{
  "hidden_size": 256,
  "experts_per_token": 4,
  "d_expert": 48,
  "hidden_act": "clamped_swiglu",
  "normalize_top_k": true,
  "routed_scale": 2.0,
  "balance_bias": false,
  "init_std_router": 0.0236,
  "vocab_size": 8192,
  "norm": "rmsnorm",
  "tie_word_embeddings": false,
  "optimizer": "muon_variant",
  "learning_rate": 0.00624
}
Below are experts of layer 4 (counted from 0) of a mixture-of-experts language model. Rows are named router (the router's row for the expert), down (a neuron's output weights, with its number) and show model dimensions 0-255. Each number is 128 + 24 x the weight over its row's rms, rounded and kept within 0 to 255. Numbers have three digits each.
After each expert's rows: "comes before" lists some tokens at least twice as common just after its tokens as in all text. This comes from a sample of Wikipedia text that the model never trained on. Tokens count by the router's weight.

# expert 40
router:115168160099104154134085126123139132104107146168124128127126117078129154099102099124135112153124096122130138147117118129130130158109123129106124133152163166095171159157121139164122144152138134081125123123163156129091134145116117122130147160160096142104153136107149095158164126127141126138132108121152113183106155131141089089146086109102094154123148075140162119109135118156123082123107178160120098139115113133165161102139140125127165154127110136135134181148152143151129141189130089142145141110121119135121054126108094129116110138130109127148162152109127131172107121089108133120106153133167118124077098141116109146126104146150133134128129123142202111193140139103148130112126095121120148147141165100139109071120076172148158090149133132120085104114136136109119105111092140
down0:134165085136142137139153119150128114112084123116146135157125118112148100140113099188143127075082115159137108131124151107113140106124150146145172118129120093112137141113139133150113127156128109163125112098116153076142102119105146155138175132135106087140106171132101150120121144083061104139146160125150084145099174147146097143173123158153115126148062090165066067124130097109097156137164156134118133152112116109105118151128167100095111108103119134147167118122120097150113076122135122133113144154092111088138116109152132146157093166133143098127091129113134174139147165145135128110118118109099109111159156144158156134089144166117102130157130152143137121104126117118125119104131121122154110123138101137169082140148149107189136148110127135145145154129123119160130138162122120
down1:119145115168121149099121117128138129118105156113120162109114136104109107149148134141093123141134141163134065148090132119137170131169148155085149073094140121169144146169104141131121092135173139129138126134126124158102125121099096176148127119088112133079144101090158104166146153128113122100158133119122120119151161155153148115094136081104151115138141102113156150191128129150173128118129138082131136131105128132172095172124144152132120142116131119141146122097135104140107116162102072145134145108128120110143137149181141119127112155109080112119097191154103196140122117084139122114129118136100155093103145160117137121157135124175162130107110151153166113088098139137128092132099118118123150112080142119158146142126116120092109174133115129106150139118115152086099137114169130
down2:160154156136164141160111102122119106122157107176141109124085132145115143109108145106136131103125126122159152100026163124139087123103115157138100128101134088150164141121169089154110171144108166110095099129103139125132149142138156127138130124136153108142130123114117121084134117119171095107094081126145101106151148188170118113132111130124078139109094132145124100126145160109164081110113101135124108086121129119098133141110128161118148151092123144137101132149131140136109143107174116112169107122144172108106117115097134164125137129159129128145152139153107163129129078103104129133137148103126112113114119104081103101148125161144127165097114142160123129152147123074153101127145126143163079129135082117143106120102107116160126155114152148151111178132104139168092101131121092
comes before: " of", " in", ".", " and", " for", ","

# expert 8
router:180139130105161164109096156113104124090091172173108171114156103083114130137122105130125135173113122141154123117158084135139142168124124141136094152120100178115141127156127140117130151099141137101136135088127150148100147174089128127119128131130124151074179142107153111168114155113145110132141114150126142119149101113171072133111113164123090136143142143166142162132151122141149114149079131133107148126087126113151150134169136101148144164190152134107150135119120161134124166135136102180121098116105104121132102137169129131128152131103150145088137137099205155149152111133130098164145148128122125147101150136115116159097103128122111108125128133151126149182130116084132132106127134105114134126143140081091122100096119124152111118181116129095086081118103098133097113114125119
down0:112091132145148079111158161151109082127127125165088105132153125140068095172125101089096125158095160142144129129139120099142148149124126135128134123122089165128122104110093140098141136103094105131134122142104100126114120113114065149125138109139166150149162112115138103160110095135107176092127160129098185073156107148191122173138142166145105111082188134134133155150147136105139127144144129145145124154131129115144111158124064108155146127119145124143044133107101076149116099123124115133150123141140142155137129141144144133147091139128134090146094116158130146132119139135124135127149121150140093138096079153128133128150165129137131096112111131130117133149129125082162112105108130097106093116131163099067143123145121122135136119114120146138132132129104089157136071149129135
down1:147096147098090141096123117140141134095141099084117151122113084128135141141107138135117125153154121134105144132149140102122088118111155125107115115120107110095140115141116135142085142095126147099147101166096148125161136143170159140142122121113112113083155065157153100105148151123158127127138117149117118134079103110124084143134121142105088126155117148112154103139146130142143115141188059153139114091176151144120114077104143131154095098132119097109159093132128157120171103116136094132101176131150123131099124105133141142140136133112152188112092098133185101177150181149107132107127151115115126125132161096102127121099173080116095156113142118147215171119108146112147169120157120140106112095125127118117152140127153127138130121125111146133157116122140119098144133106124090
down2:118139154118122173117110114098138138126122105130113100195123170097107138141118099142128159151128146117132188095151142135116133107130163115123123168125143139079137137111119140160095087149119131122120131140110144139159109123157168128128132120182087111132156136166099108104150089106082124090144115147152130145151140177091130099128103110124107141116148126123119152114085104148108122145126112088118099146126111120133139097128129148120134113092114111117115134136104127125093107166134135159146110198141103133139122133124133092149116101157127148144132076131141138161141112082164141159133104131079141131134139174132084162130072124114153064128158070166153124146148153130119147133123141119143143106175139097113082128138148149136102166125141158114150109183135102119129085125067167
comes before: "\n", " ", " than", "ent", "s.", "\n\n"

# expert 37
router:125104146120132148101092152119103125118096163154114151139132102085109109114135114101128123121157105089146157165140128125142122160156160126131122117109137148118125159188119122152168148210134109102148090123163157116124139137139143135097106125126141129130198142132134090158128161139140109119158108155123106167097131156127130064117093173093151138164135099108154153126107111148161084106104140129134107141132119147162140142155081144111133121113172147121209116135098107132119149154114124108113121125153152125114123142147110130129148115122141123127110148093189155136074118136138178185124104114133147130109150083090125162170127134132140121141126116104166145110115128113132130076103114133084130120146154124099126117113140129182132109170109089151095114125141114127112105155124092
down0:155104145094122106128112075137110111060065124106107134106084116127120105129097124152169157118111138145135129127114134140119136162136115134137131154105152167129101096117107134117136166138100117135146136111098079150155176131135159114125134170105160145155146113127183153053132104126130160152089115170078128124107139144125164081130119140108166114160119143078139114150100056115107117127105143129136143144098156133087103132136143167096174121126138122109161131125099113092137138136133096119105145185117177127091105128125099104106117124154103147096146129108105099108083144142103108130170163131156138160128095170126113116118136131141163086167143132115138119129125133141116131103099137106169119123133114132107133168104154106112109133165131116096137148147139112155102134127139159
down1:084098145152069163165122101103138133145142168141118123142127136164120090128133101136123162129096097112116109126119112142116158175124146073146152115168113123069125138068129118140096108146127089070115124111161112141143121111148128154175110119149143162125158107118155142139124125089124110178118147103076156146154138106117131130182132179157142117134141119136132136108118153146152133147122143151089124170080165126112154107110146150093108102130128120130141112113092098133159119144100113144122071119100138212146156129121117165123144124101133126114122145126156138126148125109110085120136105137108150108118128107146182133135159122084095120123147121142145151152162117078111142155176160137163151101163137144121115130133144099117133130146150112097085128132101143170129133139124160
down2:076180143130095163161162140108121091115146147141126107110104177130154092092119137150126100116099171072167113116144135117115154132105136125169104161127124130157159123143137123131085095122114132137106154110124132097107158147137112107176102125123154141132149118146158129161119116095115139126110123125157112119134101112152099173074152125126138113107118118123125123108168169092089140117143094144137175115102133145099100135124105112150162124090116127131132146123131129136106110111133173115106160120146131143129120125081110120132164170131105085124130140087130110103158089158151116086149159108156113104134116140125097064072113140165166111137108162189117135121156129108100089146176135100161131150103151134142078125125135113085080158136143114116152140141151091128130127110102104
comes before: " the", " a", " his", " this", " their", " its"

# expert 99
router:120118130139131099151136112116123134097126114134100147104150103095125070164087103133141128162106106164155128166146108167167118149118110104158118126088079127142118127140127166153136165122107152091120132116150151146110119106129135129134094143173132134117171132095174117174131168095098097146129130124102151168135166147146142110106137130150108185105157116145135126144130091120124109134106123112128115166133140160163083114124162116130188132111135164140128141129133149094089116177141178127127138140109115124163132102174125104156132119117105160144092133106170136158117173110105110134178132098174149128056116139109078142119129140144136086095130155130094113164160138097117119104115123127127145119124168132150132130120059138147118083167107118110101112118136111130109101147117118
down0:160174067140116140156118124121143114124114123144167138108085170138142124117097185168118117126112115112120073105117145099124107149097125140162127110130179135184170142098143107130124121153136116114093079055125141097124133167135127134129126142090151131117090135155079148133142143098149129111130116115123077149129150101142121139136104135144125111111153161171163139083147144148125132094111113160119122142118106119141127137149083146128145147153114131125170127137144141112138086114123082130148112133103122167119137103118200100157111137132121123125146150089152125143110108117096160126127104114122133115174098148123128106189117168158142171154118137154098145123118131152102091095138155115122145106111133092149120082116137131123138151120115101145141159184132145136175067134148114
down1:103144155142117119097116129152106111106115109101148154132065153126179161128089147145104079146159145115140106126168129145148132168163105110122155118142101131164093090112093115101174159167086135108109153163135115146101125139146124123144140112131150132133171115117130104118126170139124137122074149097101120129146090079134109170143099130133140125118128124156129115184102103151160158104127071120154140104089096099107169112146152121080145118157095121068116118091110149106131154121151150167126150111138122127131088144163128113121137103144140143098149102132133110125124139141144129136156106107117120172171144129139113140117166120116152154159073148172136100150115127170134145143177143147115132139107118131110093132108113106110097129058118128097165139108099126145142145133124147
down2:104144123113127118123116140129162105132111108116167125117100163107139133120123098138116142172175118145124146142135133108154146128104138070100113092126131143175101101147113097131123134109129126120106084155118080155135111127173130106127068108115127118160104119140116172108110141154184124152120133122139119128092128131137108130081102108112129101143130115136150180145119133115116167110120155120129127160112084115098107128123117101154123135103133154125162160120162121124152137107131131124111153136072140115095113157150128178174101079129109100168093163075109135171117116126179144175109175166133129112131118090111156125106105147158067141110093117111128109073129159125142116106066113155148127143157142089141126111149132104118141170141109154115063166135120113120149146121126131
comes before: " |", " of", ":", "|", ".4", ".9"

# expert 80
router:141124171125097125138113152111117161111082153143081110115130111080106097084153112112134113137090118086152110116127133146096121168114125185137132119071104122130150125106130156151130152126112132109159113155122159110081122159101093127137120152119135167134147122099161109162125141143134131165146154092086120148096099112138120116086122162129133164114127121125166137121147142130129144114136159068117098118106184118137160103117112062147167144124127141146151162142106139147136108152148122191089118146134078111158114082103138133171158102117097146105154119102134152131114134126117117142085098137118132103115142135123094124106091112161128132110122156085146148162116160123119130115108070111061157112145149132118151135118103166139135110164096110143129095135136080153121120127146114
down0:128127133118153137171168101131156131086102100124120132073135127152117147090101101119174149144136121121135120089132121127138123165139126126109133118135140106144141147115119140110105152139102128071124154118139128121154107130139145110154117103087180103169151147164127102112159116133155091161118104104133095146144117138169102147078130132100141092140156113144110106138108199131145129134127126168065127104130152166131141111119147130101172151144132131162067136118138104144129121114131151126150123159169115090142149116075107081110139146075177150144128139147131130124136097082151114138143148131122148153108157110114128105104145134084099174102134154109129120124094137141056130136133122153122140147109082136134160129100119104150133110158135166135109171110131098158105197115106152
down1:141168165100164070150149129103119109154102100120151148128096124120141091110089111101139116124162129159091162122132130121171153100086094123145095156126119193109086144151146161111129121110137110165151124139112098075158141143152092087110136172118111125108147119100149123134178124162114085127086127134130099137131118132104068122168122113117132096131117092096142063146161124118121151121135150141105100100158124132125098123136129149122091129099117116104101111116119102143195117140130079135128142119122145157129095170109118153138129121196119144131163121094087127146143155092140132141136118158118183151122148104132145122114111152119124139124126154143155133149123150091094127123110154119137118125157110106133087158151147126102161103135134118132099124088121125096119185155102131
down2:107136139120140152124109131123099106142127105169107096129129149150133114096159153155140105106142146120130108088110134094119168153150119103118107152103095127115124100155142140124090149111114132167121120167100129146117145126143114115131103113140146116126140158171138105102090138122125110181113125142121142141122108115157145162144137130126143135111078138153152129163131148133089176140105116136090171158134106170136143163114113157143126060101076129160141161144142089107110094138091099178099132161111123080160133109126113119117119162162089091138107134129099132163129121121154132110111119158123140090072128148126131147115109097107187067109170159143133130140131150122070087149092163134122121103111084145143119104100130114113094112131154148085129138158153136083154125153107176
comes before: " |", "\n", " –", "–19", ";", "–201"

# expert 103
router:107131154149154121115121142130099188069126127111127179126130149132095148116129116124123113129133120119149110122113138143156129125113140134089121135136102095072165133171095113161135165148105112102128118122116118164132109138120175148110090109150128165118151118126173117169144131116143100144175088130138093115159119143161155092120111122139095145110138120113184091146159091153158101137084145120124110113113190113123160136110109121146121154129137134118168158109158144106139150162139091116111126122130089106119103131167152121160174163108139158092138095132163135130169136160105127171122171110113095138117098115078130160090111110127156143096077159124198137186133155133139127093103123121114114158125148116144134129111111106142133075126140104140106115128111144126143121104160093
down0:129123125167151146150154145115137038144132174117095104133132138157138151104146154136181164116104104154132137113155119093153139155152148151116163135121117149093123153145136171124130117171161133123083101050093147117108141123145135132150160126118112146118163098144127111117140149159129072093106146169117158136111161162117139115160089119116146137080159136099095137133126132115118148098162091138129147138132113141105156151082112135120135107098151127129091159114116116131170117119161136104122125153136114108117110157116167114140159128143103154157153092096141106090162115109106113156143106130106149139176133169102155143147115127139092124133123148102136195115142123087138148152155112082104163115148129098167130135143126176119136129114135154138153161129090117147099154134122146
down1:119097110152136174128099122086104146143158061196132090131103130135108161137140112180182117131166137149166141140189129115107128143115123158143138144069098150109093151150124162098111126136132097121121124179121122152132141134117155140087106152120151131155155119149075103160129173133118110151141086146126109108116110103131185100139149114145135122149143121122124132147118100125109109154077108131182124105120133087105108139132109119095114118111125096133131144144140098110087115130149127158090148117113124185139133099144111108138121144141097151137134132141129172130104126119137167112109102129111127180141161150130083173134137141157112115153113143117143158148071125106160134140080158121140132178129136106142124135090137135145123115098091105121140132124168098156093142107111152
down2:135158169123176143124103135087133074147119123142105129083162133113137105098109140151116184139121143125103128126134135142115144156122138192130126081134147111141106147121129136163125127109116157156136077120129117123084109097109120141116116153165142117083122125151158091087119115142107163093129135119136164140134145148145103133104086126066143136112113138140083092109152146132100123169193138155121121096083121138110120178141106131143150156081118097146127097097165111146150126099121171102193165129175132139145127147086148129148124067120121140112119108162144139113130140119189140112137120137121145164105135124140101132139097109159140106107132143141122165143136108125120142144123102119128160145145108105105136132159153149119139158104096077180130107147155084122122128111138098
comes before: "-", "|", "=", " •", ":", " Born:"

# expert 87
router:135115109105109112104125133143122149116121116134130139106160120114099099121099105098179100146153105117132158129135118163158129138167168119121105119123141114081139129123189117150140119116138151106112140109147156141103135161130108116130081142146148135106229151076172098150120178117150107141169089148095133132126106089125097120137115156110139131148154126122181152157137131133115065163125131098123065156116128130149121161145129109150140131141112129121156102112161130122106179136150109128117153128125108097122108132126144169128115147117140127134132113093176148132132137139166127137151145116164106152143149116094117154125057157124152179127127120161138109139094114152108139081142129146107165155135163133109150133117139151156149124159150094117101126104186090097105114094154134
down0:110168114163128134135136113154127117086119120088143106088111155120136057130141120105135135151130121121153119132112118129141120119096136121126096115114153181112093139101130122102126090112126128138125109158150126153152128099159117176117091142081132123111091131109110139111132111143148162127136159178123186179098125111139130146160106161113144138095140163090122087143127142136104150101098157141122151119108137082119099119172155130078154131140139116134153130117118120109160112161121143172093125070127110177117121148108136111111089130080135114097146114108169113108098114081148127142130121151117122129112104136081154148159104130128184139145120152109139175134089130107106086141114164126162128099143127109145101118120162170148109106148156155101159137158136080115077139090144095
down1:148124127119086105200154120134140134107114147163129148154157085122153099117143103142117078131137115105115136122119178124126124121112150110133104141073111121144114132140122128069117128141110133166174130169106135102133153107190070108130103091140136105105118120114134137133126101113116112088110143197138157126150117086102112141134127129152117105127106102131192144178192130153144101081118100105107142111102154121147148110093111123160099176163109109105135134129153135155094127084130109124150109147144089117122117142118127130133124141097127146142135098105137078142110137141112149122099089104153105125147181135182112146121105115116128130143098122152116121147123137155098168136115109167101112127105107129095100141132142113134146125154204184114161149139128119127123131123113136
down2:126129061104179133128109113108120092108142161124121071108113178121121126130143143109152108148173098130145142130137069123169113147174120104094153097129100115129124146156119100060148107115108131083132094112104156130126126143154118148177133165173086157157094126143110089105148101131141137086108183132132133126143132155131130110144154116129107130136130104142114135131160117144064112110146135134121143130146124143135145099145147085105147128153115100119093123159180073100096131168115178118165099123116114153111185152140140111144098150120153128103095140120115144171168165092116102129118140140151159114157146104121115114144117166146163152117106107115103145158123107124144104098130147096106098126138112139119100128125096134133108117165114133104142121119139156144116157169149107
comes before: " the", " be", " a", " his", " have", " their"

# expert 110
router:122139128099090141092130147114138114092106165171086181130166094114160118107128092125126060146129108138165144124128108124131146136090133082099164163135148150104123126127131143134139150086078157120129109114155167136089133101145125105141153104139150165099196147138110092160121132138140122162161110137141111142178134101117104125107147173090097139146180103130126120114077129127131099109102162132158110097102112105131120155140117155127107129122138120152128150153131154120109144144142106099130131122147080119140080125133106114133144145154155108067148105086152148205160125146119119129143135140154078141126128104146096140136104124120136103096134126122114134169191111099102130127111138131091114106119137149130140138074117144166136143172105109122123093137129127133130094143137151
down0:126130122127113126069173116116148075140103161132088130130129115136136150161115127127148109160150138097166104116108127068120125101156095139101137159133109101144159090088163095163124091153116118108116152120140103118118122119105127153089161107100164096124133162107137155108122108116157159158141109147127130110138157114110150125123177145126141087094109106146142109138137114138162105142126179097104140135118127121126120127103063155163129117118129121134116144167092128111121137133146104124167120058144138147114124155165085108145127139146127107148105146116116172163158118091122170128134141159146188186163109143140173130150170132123132155149144135116147142142145117131115152083119169147147153132193087183127139123134153103126101142140136109133152152111129151157113144167107131
down1:098132107134108144159131104101105130144127144153168124161121179130136141090111137104122106187139109098096175131148169196135168140153077145073128099118103095118122103142134113115122120113141129114094112155128160149119149146102106113091127143114120160103152142117085096161163112096113116106142146139151123149130109137086143147145135157117117155123149144118121123106102126135127144138141117158106120084131130148113151158130127157159118100112136098051120175139135106133109112121101135089122146136107162166080085144163127157124121128122108104119153114083089108164122105115132159150130153166103121111134135139085115165170161113106154214123113135114096137164126129121099138136126135145116146117175116121110144106156129156152098107102091140119132160140125098152124155094115149
down2:134127135123144082104125187103157134155131084114151118111151122134102133158095124151160077133096159119169102160128136111129104102074111190099150101135120155104155128101129096167137123168139098136150128153166166138126110098132157139119095104139125172136137138137138140125129078103089121094145131148143135126142074153135148131122114168156136087084148147129136175132135148108137081119100094136119148100109110145093094138093140097133142099128112102124162141175102124172121139134117106141152120102094111132092128132092095111119142139088161130131137144136143094157079113136157136059135124149123087139164136121129141074140131113111116157121142127136129112093131120126159161110126171167148150151131124117139167139087140118104140129099157151107135125116137118153154173109167112
comes before: " of", ".", " in", ",", " is", " was"

# expert 35
router:125125116148100113150120147106124180105137121166107135096161149112095092143101106119137124151119142144169172130135124134104142133091110080149118127138106130122154139164141173153162113107117143111136133091112152167140111110120144119142081139117151185100161159092155128196109140112109109141104138109144124142136124158120140074065128193147067166128167141149124114142139130112145124143127099104154077144128157158126117121138105096143188099120126131138151151162110091135057127138112121103103123151137102129121110125155148141155184141110132124132153133133156138136100155129093139172139150090152157120116115133088122116175130113119157109122136165146109142158128149138124130146128124157137126135137175101173122130142100126131100110114145126096084083115115107148095132113131166
down0:122099144113134175122137117122153085083096117136164118094100133158142104134085135114114101120154192125111133123108153172125124142163152084102122122123184137125140123112124137137100138107135177139096122120127138115107111140101149123125100155096111134190163088102152084149104105169139114124118138133134129124156123155117124144086160162122189088127138126081152123126128169158117154130127108137121148118079193152132082127141125148161131147130109106131162136102126148158134172101136132075122117167128145145094124154132145165123133157115135133099161109140123130091102124105128146111115084119124131133107109132129114145132107162114161101186126151139113131143132072122103120148167121106085117121145133143121151157136115194140096114191156179117131123139116145120142110118141111
down1:137086146121158131118090122137121151172109162152129151132157082116128162095135100107174135143113126161110123167112136121120163138061099133155138102129106139107111140130122103157103139093125092143146127076133123128090107117142125088151140147140144147154151156149135121173086117118143109104085162110142168086124136173139126166124139110142098094106088101162093113162125135132163123101121099136125111137113114132117128115159161139151156114149163125158167132125134082104151104104138143117149160137135154132164122090150095108145165152084118112121134090132103103145095117114100123117130147121123136090102094111080170113089171146123135132055094121154132133131146135138124095130102170177148070133124144118136116153148144124147126160157156103123079120130126121120142126087133147
down2:127159116164113167119169118167117187124115103133157134182150132104080143169097103132108107127099160081152133140109144104107146137168146124130136126116102109108112143133110105141138142164114139142153161125136171126133115141137128132148118140121138116118115112113135166175045129126121128147132128150113148147157134149135115124122129133131108146137167112146197125116144136080154121175135131162119119127098146133131115132176116107142149128151172130151120142121130133128151155140163142098124099167125086135111118145110092137155142111123153145081141100145121087138154111111079098176169094157121104126118150111170109150158136124120117170120165115135080088117137105110119095140134180109119144121101115103094171141133136137112119162152092137128174108148123096135074129096065139
comes before: " |", " /", "′", ":", " 0", ".9"

# expert 23
router:127122112164138124097122170138132154133106164128086147132118112131115080091061114100176121123108127145143154118126122212150161123136158118141103130110126144133139131148148183139117101117140141106136119079118176144096114153086096061105121154151138163125163155118110092172119174121148144121134104094160122142162123156120139092120123149159086132153146140177125129181135175115128157124131125119121130150106146144123154103160106108141150149106125167081133144152133138120112166140162147145114105128158102117105117137142117130186120136112192148099145139097163139124075106129100144130121149127135127138113121136094124124133149161131129112118101174136124164161162131098101121113124092126122138133108165117116158115147122153181125147161108119091124092113133109136132100126109116
down0:100104108166100145142163135146155130118098103157109148121063096140119168143113144138128107142144122147151118105084144106125162128117177107177163143128119119150151129081125142111128135115136118153194150138158119121148133177141121142169102139123153080098126135097109150107149131169103139101107117131117115144148126133114119122148106129163106130150117124175098140148122138102147170120164148124126120145172135107101090144134144097110129167074131142079130122090150151113134091133141134107104166160123137124125151106144199123143121146094104132102083183153129099155120112122143160134161140139157130147104103110133102091143153153137152141101138142171121134128077102154143085117106092147166148126124147128129169142155090095113148087122115152153135135128088128184144102134127136
down1:135124143119117101108119136140134133154132123132137157105140101161090139122086127065137087149156154163157131141133141113112159122125129144106112104142148154160141115155089109086072076125157123111120135120137136122107169149111169148156124125119151110174097137139122139146097077132149102140135080138141103147153175137112146136138102101121121159089121154065143120102115194176146091142113125109160049138118163125191091099115144185116101121126127138162112125099126131132157130143109102145155111129144094094120092161106114130148100084141127140102093140156142163117137126165132167164124115093115116124109112090134117143146148109116134124112143123108112100136128160084146158148147158108151112115117156134117143110159087143150117132144097133141159137124145106128144164113105148
down2:117141113128114118105120092092130137193152116123107137131079154109132119159111109139153095150135138125104134129142185156144119123156150127127160122155103132139129161138116142137097121147103139114152116132121160154154116141153164138114141118122104128129106151107133136190083148134085096110092118087153119097108129156147096124143121148138124103104157119122161144107101132176088084158123137075160121134136101149171132139139143164168176112127151133146142112111083124117133104100182141107179143104134148124098151137135170111158108093138127178127143147120125114185150138155169188150153120140139141081110093140144146176152080098146127116121127102137112136149175114119132104172159158119120152144155107104145118104121124154135123122114134104159108125144144115105164120072094113
comes before: "\n", "==", " ==", " |", " also==", "==="

# expert 20
router:122129150129090156118077196109144156130109159095108156122145117097090140124100116173134096163100099106157120124108109142144104149146127116123117095139143155128146126128114140139144140116133131116140122141170136126120133127146137109104139153158144182089162163140171087136108107123187144090160135156147121155179100124159118118070146156094130136170145093150153129134107102119095118129108130116092100139118171156140144118109122136141147129155163138143148165135139140141064159154122108121110139094133134100139117159136135127132146168133126137132181130092183174121156159144113105154162143119138107112137096100135090144159100141157155119142101128097107122186178107109139131133156109116111137111147112115132129128101101133158130144170091148145101117144115086126167087091103121
down0:116163127136140164167148102101101094108119111158137064163103111119114098151085139159101143144097114121104133115156113117102138156119105148124096148160161114127142119130121117092155093141164138109084132091157133179115093117141103129113122109108119099123147121123127162175141111067158153093137124151099149123127158090138119121108081145159117133101110130130119107146128139112122119097113120154187125145115120164126090152144121129135145156146188155144147137154164130145119136096159139101149089137091173148079063114123110184131122139146102102092129162128133133122128106099148090120114117093152114128106085128137093132109111150104120143123103132124142092117123166095098129121119142175134152067138156111127137105168135113124092116164122145109107131147140157111104174120149132
down1:123149069142087172150144146122118135124136138113136119117116129137140127124169126105157126111107112150112110177156088150146121116136078099113158145132157128188121145132144139117126104133131124074123135122138175106126143155120147098144123115119110162145129118131116122079141093174163162098098088139152133150132133122128110144147089101165167158130079129145175111143143147106134133119125104094152074159139153118120092119151156141196135120108141103112177147113114072164116124140113069117099129078114103111129143127104142146102121111142177129145144130115167136169132099107145146160101142111138142131066142119102134148125160128102121128114129100138105151140131118094163092142144156132088109158113135149108120121117135103157156098157093142104177091116128103154113110167153108
down2:107132101157123126127125159147117132114150110128101165071146148151126122106173106165117092118161122155089119177148134169151136166116112151137091114177117113151120132153142125134177129139149143136110183123141191098153160111103100067126185143138153150141142133122081127148118131133135176148096139147141139163151151127153145126116119099114106178160090122142178113128128149135089137140083098138086122101115149097128111118108165108153104140119060123122135161105104098125099144149092111121111129134123147122166144171143117131149130121142118138164136164099138109130121110105116159130111095101154165092133123131156173100171100102098131108152116089138115098107132117106150111143104151098099134129107130157104132152101118124123124064156128110134145124140140143154143122157110133
comes before: " ", "\n", " 0", " —", " 1", " 2"

# expert 94
router:124166093119133140090130179117121143107127121138094144147127114082128133133133112145118133124121115111129139118112123139156126141133096130119084172075125126102119128142124118119154108099100116113159108137121121154139107101100141162126094163198121142089166153136178084173126168118151151146153078135111133136136124134166150076106094166147085119062152115157177109133115115131146101107118140121126116132124167124158147133124117116146146132120127132081157130131146115134144129196149111093109123155135117112128105147158174105123163131087136172081132129125147127110147122151135141132125156097134133132151099096073110117116151168172156126102071135146153123205154163131139123132147098121136109150148147106146136127072112123159123124176128110122116119124108143133113108173138119
down0:131142144088151132100092142112125096086104095094110103119106145155144140100121160120087100117138128121134144159129146131122149127155137122078102153143140137124112132149120098105160129151114098116144117089159093171128113115126087151123084131127127156063124087149137137136126176141118139146150172105093110088136098132113166149128137150128081093184142144142143145122085179110078102059151102118102121131132159094144124104150147115132114155118098120093107144118165161094156106181155172130142090121156160088142139090128159104141078179144146123134136148123087083137145099118128122114141113110104119144135154104118139111137102133136116123115131128113154115109128127153105105116140081103153107165114124156138090152152140159158152150127153143110124146156102150112132150108113128
down1:133123142103126131091125127177159117125162136186151159138121117133107113105128087135117134122149103125129127153119135115096127120097127136127115109117139106120120111105123159087143045119149159144113155129134110120129171110146133171096198127117172128135115104152157159136151151106130166123107110120124148112148151128117131147128115141097144118126175093113127093147094134166120114133166077164108127126151139114100132164145145169130131140124127122115111122073099140140142116150083167104146131179131133136146133091108134104130204136132124143125156127151116124099107158145126161113161091111100079126160180152099124100130126108071125125134087118154165141160099128110123114134103083097156128099130103094154100110147123181117114144102162106083134160102111120156130131138152168
down2:091108088141103119116134103190093145154093157077138165141162162112146119132119117166123114108108123096160150128122088112100127148145126138099114127091123161069156152148099101119130127122123167068094127103150098128157129157144142138127140136161131075111133177105147144131149161104164132113120129120125128122162103134123104107161142162120140118144122096144160110120141111154130150100104114093171117145166146149120160144120133124137145117107130145092154078171109099157148104143148109130129152119119154125165116178103089125085111119156123119167139116140123111113113095116159132137149147104119097127129118117146111146156084141106079179103115148135080145130139172088127127107142154100117165174161104128138127114163104132123093142115103129140101096139118081164126134151088141
comes before: "-", " ", "|", " •", " List", " Country:"

# expert 73
router:150177187120137170121110129120118152126137158165136110131119124138101133120089123115136132111105103144145153117136138155123158186133137114147133136125115177118200109152145171134135124104104119111148077094156198142125177132096132116144117142121115112071136180076133107165150149116192098113178134153134124162147124116156133114090135150090105151139126097127121149122135144132133133127136124126128118134144125131129184171179090123126158131126168124141155103149118146123133119113132081137135167111174123135115123095108119150134126104101130147101166132138141142130102138160123100143174140128111109135116104108140116116140088155157152125131105138115137089157130106114090156130123133091066142134137149133158139113095088161168118141144182123154070132124110126122112114094124117
down0:116159153127121149157157125126133072131121099106092128127106143097136164148173166154159114133139151156119131102110083126104119131107121122111151116161116152128127113123121098138079109102132113160161123147125140169131115125147116170132106114084154170141095082102138172148132106104124161117088109159120123148159159115129123137173149136155155137122080138125118142143149136103142121155139147141167092127077139134124129104127136115142128088098102163145088126127161092130083113083150143133118109093102125126131152161091121124165120119095103094119091167157112144156109143094159090074135079130112077097139149111095125127118101137127100126107111122117134106168119122174145084166102128094106155134120102109145159128123153112178137146103136110132088121148121129144159178100093141
down1:150099181137110122131170147142153137178113147192120073168113135148120102145102183118125133144095158161138127058120140109150133131122103105151118130136118162131163131163114136139086130139133141128105155067144129119115164145090151179129123138109150111111112134123121137111148131082150097135164108093134145186171168092117144114126140125092106128115127103158111131100122131140145112124114148141095143147110154118096145119124093100157133152153106121137121156166150137071143136116091096109114161080120130099120093081103103095112082108136158093145123133083117142145127153119181119069120162109102105164139149126120121110127126137078151098155136135122101092150150136146147100100142123152133095126146101139119117107133139121144116138138121134118117145138131139182114137110154145
down2:127126141103125077102145177116148102136144102094147126131148105126100079133138130125121148100141158172143138116115085088110151097109111151154139141148104131144165089133122111132103149148137102094105142136128105118113103122112092095155109152092161165103165107147118120152147147108084120112103137164098125147124087129134136166146132143104140146123128156116118131156139119075117125121131123110149146142150074132127144111121083175180144133118084171154133142131130107140121104117117126152114134127162106124190113114137144143124116140143078126103150086093083134114134131139139156112150103180115154163118135133131120159149183145116147102152083123140107109115104074138084148122157130132150132174160130106119119110154084148148071090136100133072127143135085094113141117106094152
comes before: " 0", " 1", " 2", " 3", " 4", " 6"